{
  "n_layer": 13,
  "d_model": 224,
  "n_experts": 48,
  "experts_per_token": 3,
  "d_expert": 64,
  "d_shared_expert": 128,
  "activation": "swiglu",
  "moe_layers": [2, 3, 4, 5, 6, 7, 8, 9, 10, 11, 12],
  "router_score": "softmax",
  "normalize_top_k": false,
  "routed_scale": 6.1,
  "balance_loss": 0.00768,
  "balance_bias": false,
  "router_z_loss": 0.001,
  "init_std_router": 0.0116,
  "lr_router": 0.000506,
  "n_head": 7,
  "n_kv_head": 1,
  "head_dim": 32,
  "vocab_size": 8192,
  "norm": "rmsnorm",
  "norm_place": "pre",
  "norm_eps": 1e-05,
  "positions": "rope",
  "rope_base": 3200.0,
  "rope_fraction": 1.0,
  "qk_norm": true,
  "attn_scale": 0.177,
  "tie_embeddings": false,
  "parallel_block": false,
  "init": "normal",
  "init_std_qkv": 0.0267,
  "init_std_o": 0.00524,
  "init_std_up": 0.0267,
  "init_std_down": 0.00371,
  "optimizer": "muon_variant",
  "lr": 0.0028,
  "lr_mult_qkv": 0.4,
  "beta1": 0.95,
  "lr_head": 0.00685,
  "warmup_steps": 50,
  "schedule": "wsd",
  "decay_fraction": 1.0,
  "decay_shape": "linear",
  "final_lr_fraction": 0.1,
  "batch_tokens": 32768,
  "seq_len": 1024,
  "doc_mask": false,
  "train_tokens": 316800000,
  "steps": 9668,
  "dataset": "wikipedia_en"
}
Below are experts of layer 2 (counted from 0) of a mixture-of-experts language model. Rows are named router (the router's row for the expert), gate (a neuron's input weights, with its number), up (a neuron's input weights, with its number) and show model dimensions 0-223. Each number is 128 + 32 x the weight over its row's rms, rounded and kept within 0 to 255. Numbers have three digits each.
After each expert's rows: a language model's description of what the expert responds to; "gets" lists some tokens that make up at least twice as much of what it gets as of all text. This comes from a sample of Wikipedia text that the model never trained on. Tokens count by the router's weight.

# expert 41
router:104114132144105117151172156087090082159157174119097156137079086104142076100181072162110109167125099090098087114164157109153160095172118152117100078088085084090144073167153143091098098152090111090178086137166098143145114088158162159096145104147094172092097152156170157099090100086106091112162111173100103102087064103125176086092141158164164107153093101110160168162096172124171168109105155164156176170098157091125151109106153101133158152144165174101091097114095066100108159093113136163160156142092093134147108098168100154105140157107093096108105099142159110162152176106108104171098081140171158167160182059170163114151150167148084114095160107161157168150170083155094163107104
gate1:111111169165085125056163130101126127125179162094085178133128128140113060163123153119079120128070130150162108072210129121107087062111159156091081122117095105122168145145149178070159108152081123049108097175153151158131109064135083105098149148208092098114134139184171141115096108112123104140126098106163086127114155106103096155128128118136169146124118126144109146088144154085154111185154149143115152054106182113109117158124175123139143114098121145109139119142094114126193115179145176127162120131185106103131145104116097116121069101115089143054112097160149128146120177129144140163136078135117156168124074121138073111123100151170059104088139147060199178116179136168122075125082
up1:124076139102065084107102133147116143094140088106172092104081114094101120090125135086075114132208101097123101126030163085084139139156112071164141165160156153127139095097112159131082061134193076154173095159110154100133122152151113166136135191146141111165152147142164115095112157080145078137068098183093181139140218071147161134128135177139134089102159164125091081182123109148141117108051105155133126189117076117149170076134160195115113141115152142104150108116107153138097100065129037099100057110090094110109116118127152129121139171111142124172119131110133112130170108089128118136105122176144107150153159165089171103116137132113128098102139109159135071115143092097152160136139
Spaces and leading digits. Space tokens after pipes or before numbers and words, first digits of years and coordinates, and capital name starts like C, M, Ra.
gets: " ", "1", "9", "0", " C", " W"

# expert 18
router:093109120141119110150178158097107087149161173122091155132087089120141074106189070159109107173113102092106093109164157115160163097180129150112101073098077095093139078165150148091093094146094106097179106127166101138128109090152156166099155102143090164086104154167166159083081090089113083115170102168089116093090070097125168079096143154173172114158089107116162170157089175116172168111107151153154169164098164105112136107099156087127151159140160171092090098121093067094115145103107144167157150149096097117151113099168104148103147163110083097106111091159159109168141169116110105179097083143174159166159179061160162101151144159141085115089166100157151173154177092157096166097110
gate1:129053101145145148110134148125100126068142181139078155154152082050140099110176194129171109123152075087135095061127137203094073109088081192146117131143160172128076123119150187121174086098143136135137076124131119156130118109124108142127116123157071123101121112147106153116096109072091156127158093148181115140145149080119192194076106130182128162159101155152143103133086200129182103125145159097115126117115175131163105100151117098096134131151115153117143133111128180115126121157098102102063171145205097130100094059134167110164124135168167164133175072165071122163149137173152084152104099134101146127155139178191075108096118108139144100128069075092143137140175146130117127148137
up1:168109150052091109183158125168105103060126093107046171133128143176167168115108125066127123114080135083118102120158109102119118126116156139194159130146138155122144169122141185111079187118143152176137131113117126092128144120161125088131162149155141095166153117076187138106151113156114126135149115135093139179083096136084140154147150120100053071124136137140178124128123081146213137132163163195149099139062149165115157151193142109111145143082121131058066129080140166124124097159095148080118145136143165120082069090182130135134173135151134107144093107140083037084137161128141210115105131121160098114149115164136127144079073162132113145135148112214088123125110099133171121149115
Spaces and digits in dates. Bare space tokens and single digits inside dates, years, times and tables, such as 2'0'05, 7:00, 1958 - 1962.
gets: " ", "1", " the", ".", "'", "0"

# expert 26
router:122124120169085118153165156116091091151149156112086153117102093101162065107164059139115111155113093095100086122157111112154154112169144130113100040109102099098139089160134139097123098150108112062173070106171108144151105097138167147100153130138081176076106181147169150087081099068118091110193106178103105093101076117120173079099140153143155119145103106140156185176105165100168166106119154176168167181106165105112160088120148108124141152129192191095085108121099069117109155118104157163147155140098095109147107107158119165093126132102071092076108105156163109144148175114116111177102092141195137145148164064143195128158150162129096120095142085174162142169142110152070166136110
gate7:144134139165052080194124127150095142146112099087142142099152133063090149126107092156123164140072123106090121153122133113176156098119133067146101052177120136108120135142088134116097147120175093138139074106135143103129107151090132136191201064122085190079158131091146155096141065130096121133142148133063158093152125104122144119128107100136156148111162164163147204155141116116132180172146108168140132187135129102139132121120161123158161168103154160112112135105142130161081123157106158079131192073134114167174079147112099180129145185138138106094137115156156051135141117074121101085140153088091163176132136152118203164185140146143139106121193082153136110120090101160048191169102
up7:121081144093156151059137154100151115130109134143094108140102075159148096113110198168094122106192098145163116084082148122114120086172075203146153152119114142143127097178163152155152049134111129107083182148139123131148128113131103128121133135114119098181059155186159133106157145142136129116110120077182149145081144095169124109123108201142135104208061070088095068120101138137149094106061149123096128069105116143202137134126108106111098102179138135125113122134096128095136152123153146155108097164103147092109175077122098084161107095124103137177122115091133114134124143138131129179174082213112157143093109112134067087070112091127083127114144164113110187135224160111143080103129
Punctuation and separators. Table pipes, commas, semicolons, colons and closing parentheses or quotes ending clauses, e.g. south; it has, 7–6, 6–7, | in tables.
gets: " |", ",", " the", ";", " (", "),"

# expert 11
router:105118123142104122149172159099091080153156172116100150129077088106146071108181066160104105162120098096098090097167150112160163092176109148114100079095085097088145079162153140098096094148096106092170086127160102148142113090153167158099139102150089171082100145156177151093089099079109088120166101170094109097091065100121175078093145156164166112149086102113159171167085172115176165104106154165163166172095169097122148106096148097129151155143155177101099102119089066103103150095100142167165147151091095132145101098164103151104141152108089089109113102150167113163159178117112106170098086149170163165162175059163167106153147167144088115105155102160161167159167087158092164106109
gate0:104117121144138132145131119118122120127120150098095134149037126135114119099181152162098120142147143077150172126109085052140083123124069122149187126096078141109128111147205134183136126137107136149061061141192089149133114083170163143101137153179088080137168168096160168157082111152120153176107168151116104082147097176065136110094145090161169116110109087077174127179131180051119175116116133090115157129143128130169141112148140132147184166115122137145094103117089164096147117156099133070146108124040121133128107151152122178132136129094182121124140106236135099131152095155130115129160116108180098117120224057121115104180160122164114102138137130115138143105112122115166142123060
up0:100125164087184167158114143172133111092166126130144139110168157133110129133170161123114088179101134110131084229122123116083155126126188143087130138091153123127134142156071109166195138087115128133172174134130150151160192075144116099147120108136148147046121165156121175101155171135126119093143120179155136141134147139183105156145151172193117128183146198075124124140083126125146159089093148173080100080186171090107088151113161142078069093117129106125168147175147099138166180124203110116148107108150133121144141110197106104132145134129180089112165129121159147120137163113161099145145126174038183107121114144109142103125170135168077126088208155168122122068136164127150089162135
Spaces and capital initials. Standalone space tokens before numbers or words and single capital name-openers (Ö, M, Le, Cal) in tables, lists and names.
gets: " ", "9", " a", " A", " B", " P"

# expert 7
router:096104122145109120143176167095099089160160167127097154129084091100152075107179075158115106163123100097092087110160159107161154092162118155123099082090091097088135071162161152097093081149091102095178089134167097154139106089147165168095142104147093164094097145156177157093086099085108092115163101172095103096086055112120172084091146160163162115159082118112166175165092179116180163106106151156157163167096152096127145105105153101127152153140156182106095097119088064105110156101108135164164156150099092130151104098165103156104140159104084093115107100145158120167156172118110111178097082147169160165170186064155172101142151164138099114092156097156155169158170087159095162102103
gate1:126138139109126126145148161117156103186138125169113152129046142131159085135146111143083110116142096130117096156169181144164126084150110132187095151140092086092123144135131160111135116112130097146091151186150090189179120166166090126106136106150111145083136182085137139160105114105090044147108133143070166081083126111093135128119179121186150128160106101115177113141123189108122089104110155154110101089058132108111146106129148122106152144108122154109122171085092144035100144099167157138153085110144144132116100011115083135127161123072166066161096083153159087185128066125111154180123123122134109183124189142160103146175100085110115061131111143170116136193121150124089178068136
up1:141074126179134058106089132140128122183168098135091126173140081081095121169099144132129129149108142146153105139110148157084116108135143185126086182071160173041157127180156198180105024134125129195080159144107105120160146119104125151110062131128138108181163107115142125194144103113118162107131087155160080176093180147102128170114115092179107122054110107091120109091122186116153102075100088143101135131106124172119098154187121189105124173191110149099126125103116148102122131106131162173134115115166136182156118091086113140189151080112148181088125180106137140172109100164130157153106182155100115130139179131136091109099129146111120169144149162150100137143114124073148108094165
Mid-number digits, name starts. Interior digits of large numbers in tables and statistics (1-0-3,149, 154,000), plus first pieces of personal names like Ta, Joe, Bri.
gets: "5", "4", "0", " (", " S", "1"

# expert 43
router:086108139116138063113161150108118113120166171108110153138095086116126103077161136167124109170102056120111123120135110100165138102141137143102093075095070079070173068132128150122118115142099071101132098144183039145148119107161153175108159114152066180116095133135159125079145106117072087120163073148093132108121096111121164120061149143161145118147098115085153132154101181110146170087093121140162140165125132085152154136112152085144164128132141170113104097150064102090103108103117108129162136125082097151169057098148096126071194109150132081138068105147147108170169131127128094138111105155119199134170144076129116041154141163180125113102139124192128174165137065140064183105114
gate0:130108168186091147145121104136129137174195102112143146167101102161121144132121125169149094134128134113114160090147205061096174095130143165084104089074117065084171107123112169098129123120146125096090095107083075078205130154141132144157129118077103166091112109170111124086140106097110124117113113144106136096121085088141135131148120071156070144107073138161158133141079127095098146081123144164130094201119128100114184152130126095105090151140134157131152061186156082160135089171094072183116140098113152074161113112101126148125154148105149114182130155073110112141158104151192134147108090139155164127101133144141173047105054124181104125089184175150115172186114107181103132173175
up0:167194128107112127137116157112180084134143155163155107144148129101143129088124110133128094067139103125180140139093133223101148131164093186189131117140099155157139140137158102124170136119089150090127110125142147136148178113167105116109131115178116125131163184187109143183042134087193091155096135165134073157079150186104117149163104177109124140199085113123177089168138131181090139137122139123114149054110136082199024121091158111165123101062126096119156162133114155122133126150181128100111158118063139089128174184142098126155151161138117104127137122167200132134072166122154120147159134133091121143150153181176182137118194146138132116124140097142111138120153168077121075122151
Verb and plural endings. Suffixes ending a word, mainly s on verbs and plurals (covers, enters, games), plus stems after re, de, ex like port.
gets: "s", "ed", "t", "es", "d", "ing"

# expert 24
router:100115135143110117149182173099098087153163170117095162132080088107140069105182063155109104160120095095093097107167150105158159100166121147109097080091077093088140075162157139085106087149096105098170086140155101149140111090142169164094144101150096167076094146153175150093088099086113094107167093178103098090088070112126173088095145161165163113150079114108166181168089176119183163107096152165152166166097168089127137104100149097133153157136157167101101101115088071099104148097104136163165150145098095129147095104160106149102139156108090097113108100141167110166159166120110105171101086144168158175155176066157164111151147168140085113094165105161156164156166079164095167095107
gate0:117108152160113164126144162102141079139139142107105136151093094125148057103147053132180108097151133076095086142163124140166163099156118137098087072152127122123131098155109133062149148174152079124113125165118079149146117082144113104160107072131138115108156202127146096093157117099086073086144123180119119161136072176089187069154168107149138127163065083128185198172129198085103113110066113116113058088090124106163131120135137111113096196140129123118109142126111157159132086105098152155174188099125163124113082170156115097083110104160144168157071168119185106106136113125119117125081113107081196165128160123101119087100092135110098044097140091160111116082148120153084137117110
up0:116091099145136145110148156084121201146105199150161097110105202103124155182123140150074115180099146118084127116098177137142130130112107117134155186153146045163079182117129177140078183114083171142085100141161149132099154100116130138110096115184116119154090092156101134121117147139145174129130099147144152126105139101114129122106062133151156144175151131143085090089123109149118149118127182101092166167113119174058114088115161091142145135137079133089143081099118117104072120199126104043121155139096155150140110053139108130148143129133116123107122164159120120070131117126105056093166207181123113156185117153203141180161160159163168092089132212112136133156117164127100112078117
Spaces and sentence subjects. Bare spaces and line breaks in tables and dates, plus pronouns and quantifiers after commas, like he, several, many, they.
gets: " ", " was", " he", " He", " is", " were"

# expert 40
router:097086142119127129152166153109101083150149179103102138120081090109156077095200127171106106170088086048100124094162136118161164130131107166113092082093059086089133060148176119116124102139104075092131092140124101141153107079143173191117169109168076133104114143155179154088102097089093124105144108176099114114115118095126173079100119180176173117134092143120150152155085187087164187120099146141175166163124168073128104114088145110129165141141144170107106091117037098114123163101109125159176174123090102160162085072130121155115146139120130082143103124142145131155149152113112090164108125162133167142166169074158133112176156190128106124123156130134136216132170098162095162142090
gate0:112138199137106153131155126142092104135073136072132134123158113119104045092134151199113169141097130104051112112167120178128095079136142132126115114094063119136127173164199109103117128144110150123184158127153144113161152109108084094144176129153074113123120138143098123135124149129158165169119072174165124150141105113103127146076161137106089196127164114117113103163132219079152133190165159125145114127141141137200204150144127083113203123152106147106181109103103198106155172114122177067137156163131125148176113074150122165164090161120090147132144122217131110127158130124113070198140083133122171166112089110101169100131111126142123098166170183118128190108129096115102118128110
up0:117076097167069107109124109101110126112173134135141141170097101146130120129079142085121138094104136138162093167172106072092056070206106145117109180150145131022143147091086068142158085123095162158152128107155129194175143118121151123104125124143165085115139144118111161133142101208130109149160108129126159144125104149148110136143128062103242104154098106104119165150142149112089108069111104123122135115135172169118121119070138123071112214146100171102093152128187090130080109111155104209117159150140133106111144157106113123120104124174109128096131115126096099125157127145126173073133162153120143113169105168205099152130184138071076184068106117086110104150134137129161113114165
Name-internal word pieces. Middle and final pieces of personal and foreign surnames and titles, like Chi-s-nall, Sch-en-gen, plural s in Dreams, Yds.
gets: "s", "en", "er", "in", "i", "x"

# expert 8
router:122101136137120114140173160093103114137189176113067145134086111119115051092184127148094101156126093093125097108166171099142153078145113152124104078105073085090129065149178131104132098177103123100148090135172093160130095083159159164095176103161082164083105165156167152084112121088096088119158109154109113099110119114126182083085135161184177109170099102081168158168075188119132151084099164140139166166103164109141129129082161121130150148129138179102107102118089107094111136087126134149169152143105083150160112091157108149103161171115108081102117083150155128165182148092113104177106063133133190158157189084174143114165156180142072100099182125152138150146174104183105135109104
gate0:141134134092136158144125105124139126114108157147098144120121102124147122112144174126129201118063175156088065074216100112117136179092101120100118108190155129071135110143146142142131105141084177101097088080154156115094121098051143176173157099145127156142121109137124151098085141070139139157143150158099065175054158136063093101104118213101150093093090150128174177143076155134162143131124136152150148124090127112148130162093086094112163075085199104158144103116096134191135164114166182057141126140159069102202097124133099164140141171113124108105134121137149075135133121113083104137153092156126137110179132193172096149118114137157069173144176119081109120094131105163157124088111
up0:069119188142117099101100137182129078201152168117119144141101158102177104151100057131145159089089143131177071084077146127118152094121097112139161148139045169130099103122157153117120144145141116126143152148092137125083199072096099080092114180115155131156101178139136080189147141133145161133126168127053157098102149070123123156197105135103151118130198129106135175106154136086152197078147103106172118141156104132123122159129074180137103147201120140101120134126182062165125149189116094124116131151046202141125150130102136123124167095068138142179179147131170098111117179099152133152112167157124130152134109172117170126082143111159112125157178152127096139157116097118089124162131
Name-ending word pieces. Final pieces of proper names, places and taxa, like Artiller-y, Mathies-on, Lem-berg, -ville, -ford, -bury, Bay.
gets: "y", "er", "ia", "al", "an", "o"

# expert 3
router:100117141148121123151179181106089091153141171124100180140069084116137076081162054171115098148146103121104101101159155119165163129182115142108115082103091087090175088159148147085094107146093108084162085162136079140133094100162169160116147094139093164103072130153171168094095096087099098112154071171079094106097079106112174100072139141154165099161099108106159191160080173122191154098104143152136165151092164095151173104094158086132145143131163159089083112135098096103109131118122130147158140155105120131152099108182101155086149138112075079130103105136170098174146161122113102166103090121152163169182147045168163107153140158138097110085140088141153167135186106139100186110109
gate1:163122100140151124133146117118103115112083131132147178095157095156156114092081106130094111133101150169135127132088129032104162111125116156175139111098068117095132080172170191164202162138109094106112120131098120139131102138112117126173167156116142080151087163106153098111112149069090164139132137149124143087153115208116155120130099101147128162112132117126086093093110118149152134148116149146140140097124161124143172117133095125143107142165161157159072081125102060141090111094166107127102184166083172119173170022105117149088156125176094139136161094181092194192102122120182136165097091173158112105066121138180118135160129119158133179044173063099182117083145085180088146109127
up1:150129140110076079120169148119115140171136104174151098081226131153120144108152176097126136084156132072076135182129167106081109129175152134142120115138111161110144087148184131100176121130153078104150103140125118074168155166125121096140121108177119082133153134162109078103201131097081060184127147143101200082147133146091086114107129138165101114140149123094072114176114138072148136113135151134138131157113067147123059101140176100079115104127130147163124104061148111185156096116104136144069150131127076096114127099075121161090158076136126151163158125125123079126153178016106082133173156085120141147109165156137159096100138145096071079136163168119125097166122091077170136135130
Place and number nouns. Counting and position nouns like place (took place, in place), one, round, stage, side, plus digits inside years and table figures.
gets: "0", "9", "1", "6", "5", " re"

# expert 15
router:084113125142132118118159185117095121140191170093099127116072099078151092111149117155126110130124093107106109135180166094144155072152129151121099099103113077080122084172157147100060082135109112097164090162163100163143119099144156163090151126176078167119108154140140169082088094100103106143184108169088092088091092106124173126086123163189163122143101106096150158208075180121143158109121157146148138132097142098130173108107167104126146134122147167107090113111092060112102147086115129177167148127116082134167085115145103187060156125121090090104085111159156103165164145110120118171124067187157154171171168097139147107144175147160110086110157095189180156169165086148083169084097
gate0:147102137161102080090130140150129110134125167137163159170168098154071109142145105080098179126074126121156124143147171115104122153143150153125088118161158118121153131126177153143121106116157123194157123145107134145211138072148168147088186139125120094086114095117160162070125120170136112176151086133083155096161092083125161160153168115169169130133189092079176086120067117159112106100124155201158133179095125145103119151098162125098146148079135120128137143107091115095121181103170170151157096218174099086151127118138178151133193109196130100084132163134111033146102123123142127159161141131152175178128174134154095097147122135156083206094162128053137178137133069154087125137148
up0:149125089104136145129146099144145163125107115118116141133109114127162087092160088148122131119099079146116131209130106163104194108142111131087197083146132145165072176096139166111146165110092115161161056097130126077135101104192144142159168091094153153119125140147140180139139063048125143133164123122111089077121167161106181111126045072153149156139195138134132186092184116111102087144166109145178116119138195173137181094080124127154102160103135144189075150053119131173096173160138104086131082099090134099168141112095152124106142136153216118093144116113111171080145102133143115112120118118093111109148153120168134083139157069130119147119103158120076109087142167133174071186119
Ordinal suffixes. Ordinal endings st, nd, rd, th after digits (1st Brigade, 2nd round, 41st), plus year digits and ordinal words like first, second.
gets: "2", "th", "st", "3", "0", "d"

# expert 36
router:071131137178099070138159140095115080162145168126099158103101109120150106127156092140066104180077102116062121089147140106181134111164104155080105088100057129114159113154130184074098115132065113058156082148149108164160074102110128134115136066145093155091098127169169194113086110103082113147141064163080091107099084112122135120116133153165184114143127116136160131151072157121175172113119159175133152141080145110142139105106167094128166173136172158108063110096060079118105145117103173145154164106136113124153072089176092150126133143122105118111126124145189090141139144124126094149105091127168147181142147067162157077149165158133109138101206118177197139144133123141114177101121
gate0:060167084202154087099145116184113115125162065161084193124147112083149166156082121151072153161135114115092105117127154173129121132109125180120107108141189102091136145118123138122106114070182126118153108160180106049165123125070156096127110110155132149142122147156154101082153064143134107136117123129116114089098097099168125164117171167091173128202076128177124120114130075144183118123166163139116138151127088125114148120129149064089110141120095085074104144105151111150144067102141188098138125119121044070050111196131139095106085109154138170142165128096174066080136097143103109126144135140120172133122130146123148058180116091164144078166079083120141109134152124139120129138188
up0:177096148072105181123102123109139169134088164053148104143108107150125099078182143112190103076124130147159129097131072086126124116160147076151149130061067070190121115076141154154145118177112106143103107129082126142061121119228148141142156181110124118135141141113137147192094177124113145103143106111137185158100161162111133110127127123119117104064175126122120168114134167135100142116090114105169152107119138122134106138149118194116107130123156180184170101150098118134114203160124057154107123128124175165196164101111116157141179127105096082123093142180037193133128148132129169126146107144106107136151121121104099192084126187085123157133210152129122153132096143127133122131063
Line breaks. Line breaks after sentences, table rows, headings and list items, plus quote marks and words like also and well.
gets: "\n", "\"", " \"", "==", " also", "==="

# expert 14
router:100109130156096110140170167079084086167175161127093146145085096111149089097205062145112082166135088110094102119152157113163161109177122149109099080097094076086141076164153138104128096162087114098182081146167106129142101093159158154086148089166095165082110160156177147086097096073112103114172096173106110103099075123131170081086163171185184119149090095093156173172089159099166152104108149163164180155104169092102161101097150101129133137131170179104117097125105083117082169097081138169159133141104093117138101107166100169095139167116087104117102104138149106160149162120102112159088079141155155176155173083158170110148148157145093118106149101153133157145176096139092173101114
gate0:102061123166139145136094120097184087122163165092110110157082175138094095107160114117152067116127081123088124131120145166131064141135135145066138080074112133086142129126155169088176083202106160103162090156128068144162095148091198125120098168138137126107113108126128098115157140083098134128111127112119156115133158111129132086074153153122184187088147144141129130099111118059107124087096195149169108156071161144134111148172145090145114130137138134076151155116086121189091133068167185122135141092128125144148056079103107120178165135132148150106110115162138097106125092117107082168111125113029134152176104119199119055178111132166127079131150091089188162161142152143166167115165
up0:068151132177081140132081116145161133120164156094107084080160112180135093090170138107212138109143078159109145187124126106098152132177198103138133125144113132141087158125103063131094100096117092136117201156086094071144114069171120157133131127157095098083143096197130111128069170143107087167118196062102169146153154103081110128087116098162100124171143131107147161131088133080151148115126138112061124120082120119120094125106101110106151178195082096139104124138129116100113100137137121115080161144107136162160150137129149084157131154140105087127176109148099141156152151182081151169166101108134154088148134101188114110179129180131132138110124086087148167097100069147237147118176
Quantifiers and determiners. Numerals and determiners after a preposition or article, such as one, two, several, some, another, esp. "each other", "one another".
gets: " a", " an", " first", " two", " it", " other"

# expert 16
router:111106134142102113145176163081083083160156168120095163123075092108149079106183078151097102160114092094100088121165154110148161103170117151114096075094083099091155077162155146086101094150093106091170085139156101146137110091147161161099152100156093166091095151162178157097094099089128083107167106173102105101091071105129178077095147158164166107150085110108158174160097174112175162091109156157158172177091161089123145110092150099139158158145162173101095106112090068101111153100103131164165152152091094124145100105161098156112133156100090098112110103147164115161159178114104110174090085142178157172156183068160173113146151163141089119097161099164151172151176095155093159104107
gate1:092094135147108089120126117112088040117141137172043188132068134167134132143173107116181118087125105126050063111158101073139121172146130164161095103121121176177130145133140132157164134127116103122113139103106138152103107114157161139140147114178079116162085203100159211136106154097109127132205073194084177118094106083110108100106138116118125093149087160089104122111116185081190138081144127145145159168144116179101124097117130087115139171106137167120119079149117128133127099105092143165148124093176105170150147098151092149097152153130124130187125124180115034116145157162112119140143142093117181073126114120101137116158173135131124134161199160122085129186158125171192164157124
up1:111128089101169085148102138103088102175151071186107106149066161192111208152093077201168117151142135111143145123106078083128123151123097124140163142134154079161116128094178185156095145153194157165149103114089144134120145107126137099171149150105061129116191153153123147116144144154088159106173098130135141076123077143091121135070141168096133074159124095118119115089114092146105171061154115059159172157114147127135090113127113142151094159150108146131103092105184112148137090145095172164109093077153123132115167080044187126137138105165177102122144131094157102145084166120187032141137140136143127082169102141151121091106124102137134178119098117167134133129144170118155186138192
Table pipes and digits. Pipe separators and digits in sports and stats tables, plus spaces and odd nouns like boat, Saint, co in cowboy.
gets: " |", "0", "3", "1", "9", ";"

# expert 29
router:107109129136104120149172158095090083156156168126091155123083086098146078107186062153115104167124101090098095107171162109157156097168124147125101078090088102091139078166160152099096087156100106088174095136154100146139111092151163159098146091145090168087091149158174155096097102083117087120165111171098099098076072103122175080094144155157166115160088113117168173166089176117173168107101149157161169171099164092121143109104156099127159160138160175104092098120085072104112151102105132169159156151100099127142104105170091157099136154104086094108116103149161108159147175119107105168099085134175157170160183064164174108151149169148094117094157097163152170163181080160099168101111
gate0:086119134120098081130104157124128129102196169147147192142111120125087200073119110115101169137124146094121120098168118096138114142107120171109140129090119128088090090133182143143131071176124163157130112151135165193123138087093146147126206137175082124089177093162115115057090110116124042143077138113143130119187125148100136153156100132175115112172122141114095172163103176162102151146120127123117156100154120186110114100136146184148140148128133066164101134112101096167047169072163078108138187134157086149220140089130154115134168125149148192101201131127159118140084141162070087129113157135141157138150142178105121116146170199153165098095128148155063158160142151121161158125162
up0:113089116143137139123113154083107171100139107122055034110116147129152117156131136105081152103144122081099183144144170131112139043169119099151145136116160128113130121140127130128178145173114131123177121179131084154164082171189190138092061150063155114102164182139163120157182123135156162128160115151186121091140073139158124090158198170140163121077118167092167118104134124067120062109121152174142153145209194122121127074130121099082096131164175147148102159173182120158094153096074148177129117128110080105155114129122119172155110117143125086177128082107108151145191115092107148120114134094132082094128157117140166157152122103096152178151111106122108089081086056125101137156119
Table numbers and 'the'. Cells in sports tables after pipes, list-line breaks before numbered titles, and sentence-level words like the, The, to, soon.
gets: " the", "\n", " to", "5", " The", "8"

# expert 30
router:132114139140107109125158146091111094139130156108082129131093089092173049095185098184132119198151092109126117119145140103151157110143116174077100090087119061102131080133139166113115099148088088077198086147146101127166117093146158162101160138145083167075080142133162157110108100086090074106194101169105104103116114118118154086072138150173180117159101115106141150185076174117131148076113132137143187160111179100152134125081161103117153137116146169078122108134064103082109130080127132168164128172069085157154090127150127153076155154131116088126099088172163123160149180091121104146106101129168161149184146071143152093185153170136110121098118091137152165132175090181085172125109
gate0:141134162092154104096110122159141088132125148108079170136159109108157048084144081129193115153147122127140133137161085149115106198130092170092153113138135115052082150094110152127119122181070111107156133140105081075133108116104178138096173184073099156085136087122167172147128079092117088127135114073114180148161121157153116098088152108112148155128171117118140168182102220138103148088139120134122148150163170143162162111067108113094137135113162122100126116141108144130122109107130120129147165172093121124102096136158148155066127154191145064142156062188102108114096149121153107130126151034136156119161120120123176090147179159156189118095084105137186163157170136172095201151190
up0:122132082084134120063157147201156130089110128091079101127113099128151065056171115151193124195174120174129152173156143130125110182143119160093152147138112110106075147082090154141153140144099092104176122168121091030150102145125145102118104148088090159113125083104151142144144121101128111126133155101134150156205122157086109127095152121083152171151153149128172148160112177172117156072112074067110155165159159136127155145126095153080141092103130137116160073171087133119119059129169088132128171171092115160153088131148164162093144145160122061111138094182125139120115143136160122118163124071111149141149125139117122063143135164172228103099075109110169107111126096122092175181166
Section headings, mixed pieces. Wiki heading markers == and ===, the piece mit in permit, and month or name starts such as Jan, Jul, October.
gets: "==", " ==", "1", "N", " that", " by"

# expert 28
router:117102114139100117149176168097091088173153180113084160138069096095148069099171092154107105172109102076105093096180159107150161097159113145115100079090092103090137080175154146094089088147099113080163090131153115142138111091149161163096148102137093173078090151152178157081083102079110093110169105175090116110095073104121176091098144161157162111154094105115163173168087175118167162114111155159157169154095178105116148115110149098107144148137157174093084094116102088110099160097095147168158139158099116128155096103172102154096136146110069075109113095150154116164137173115097106166100075145170165169166163074184178127152143161132086117110143099154162162176169095153089166116107
gate4:065188096180047158165196136094127130158156133112181143118138111067121111144097163160133124146070097122125161139164209071147132077104119193088140128066110112133126100124133184105117077066108161077112123149117061093188133088107109163182168113099139122106086206142124126083163151181073104153159137186085104146185119111109168181135075082168169133104126092113111167145121142099104152136098103130109169113150137101083182127152148083089140156170128141115120098115123108136130159155049088137161157138152142138169122064107124155114146139137125116077102135161149106131106147132120088143107124133140129134187199097083155103139135177148158101124148119135154149124150066169107155128116
up4:186199137146068140117138160173126167148093123085110121154105127112100134147158198146146134089143111169166150118124194094148137101050142190091197120062128132157127106097115113115150088127160168046107142123127109144152157088089118169185141150087118141120085190142089131102144218144135115146124186118118099150191176118166189234129091111126197102081184123166090125128091113163134152160095126105094143136107121131106184145115154159084144131178135128169131115163153166159137090207095109103135113135133138161156168104116115127164129147113079155112128137157160147103058161125135122113116124105078125134117158141064105127158114164150096115125182131114114139144093164165178104123144
Function words and In. Function words like the, and, in, of within sentences, plus capital In/IN starts as in InChI, Inverness, and New, De.
gets: " the", " and", " in", "6", " at", ","

# expert 20
router:126107162156098103149174169094121083134187167118102149144091100109148100096187115165102099173132107104100104111159144089137156091158126146144094082086081083084176082156148144096095080160111114095144106142146095148137100080163166160097151085149088178094088157150169160089117097085116075108158106147078095119101087122142172089088126163169167120150100102091164179166080173115158146112091160151145165150092152108107143115108172100154139136140159185092093115111091067103112137108112140165151139160085115128162122100164097160115141156091086078101083088146168101174179178112109097174101081146178173173161178077159152116146158174154097124088176098175145170159158080164108157100115
gate1:112122164151133083087126138150126133133201188144113137148091186158138056034147180127146085120152115119139150173138113157082126088119187139117108101132092131106125169090121156178084095137124028160096131140107075042136138103114117159179112113125116138127090044134161157052153101128149085109141101164117089111175155130100156163115075092118099154188145164128168135143122139149081138116138155127086135119121101109149171147148107141160139123102115099074072127116111109158136083113169122107082096119134135135167092084168136171173177197091117104099090101142176022152135120108143103169146111117125171156129161134189120099108101113139149071110129081142115111154109080132091158138127
up1:141151138100107133143168136098122145111074138077073104076202096070117140087087140171139118130192133139084110138135143138156112141178157144113119165166182157152140136157147159109134097150145119193175167069165104099110096124108090162154131047175165121148157192110147109130141162113128076140102186125106099095201133087088118133137112073142162126100118108134116154122106194068125088142124070131095083150107129166134144160148155111138091154111163107175095100107146097155130155058115101153145151123129104108147137186101190095090102133126040145068145182112113102089104164134121093085120148105106093111105090126148181127109129096152229099119143080138127165156135166180141128180164
Digits in year ranges. Digits after dashes in year ranges and scores like 1999–2005, plus ) and }, and the piece cle in uncle and unclear.
gets: ")", "0", "1", "3", "8", "7"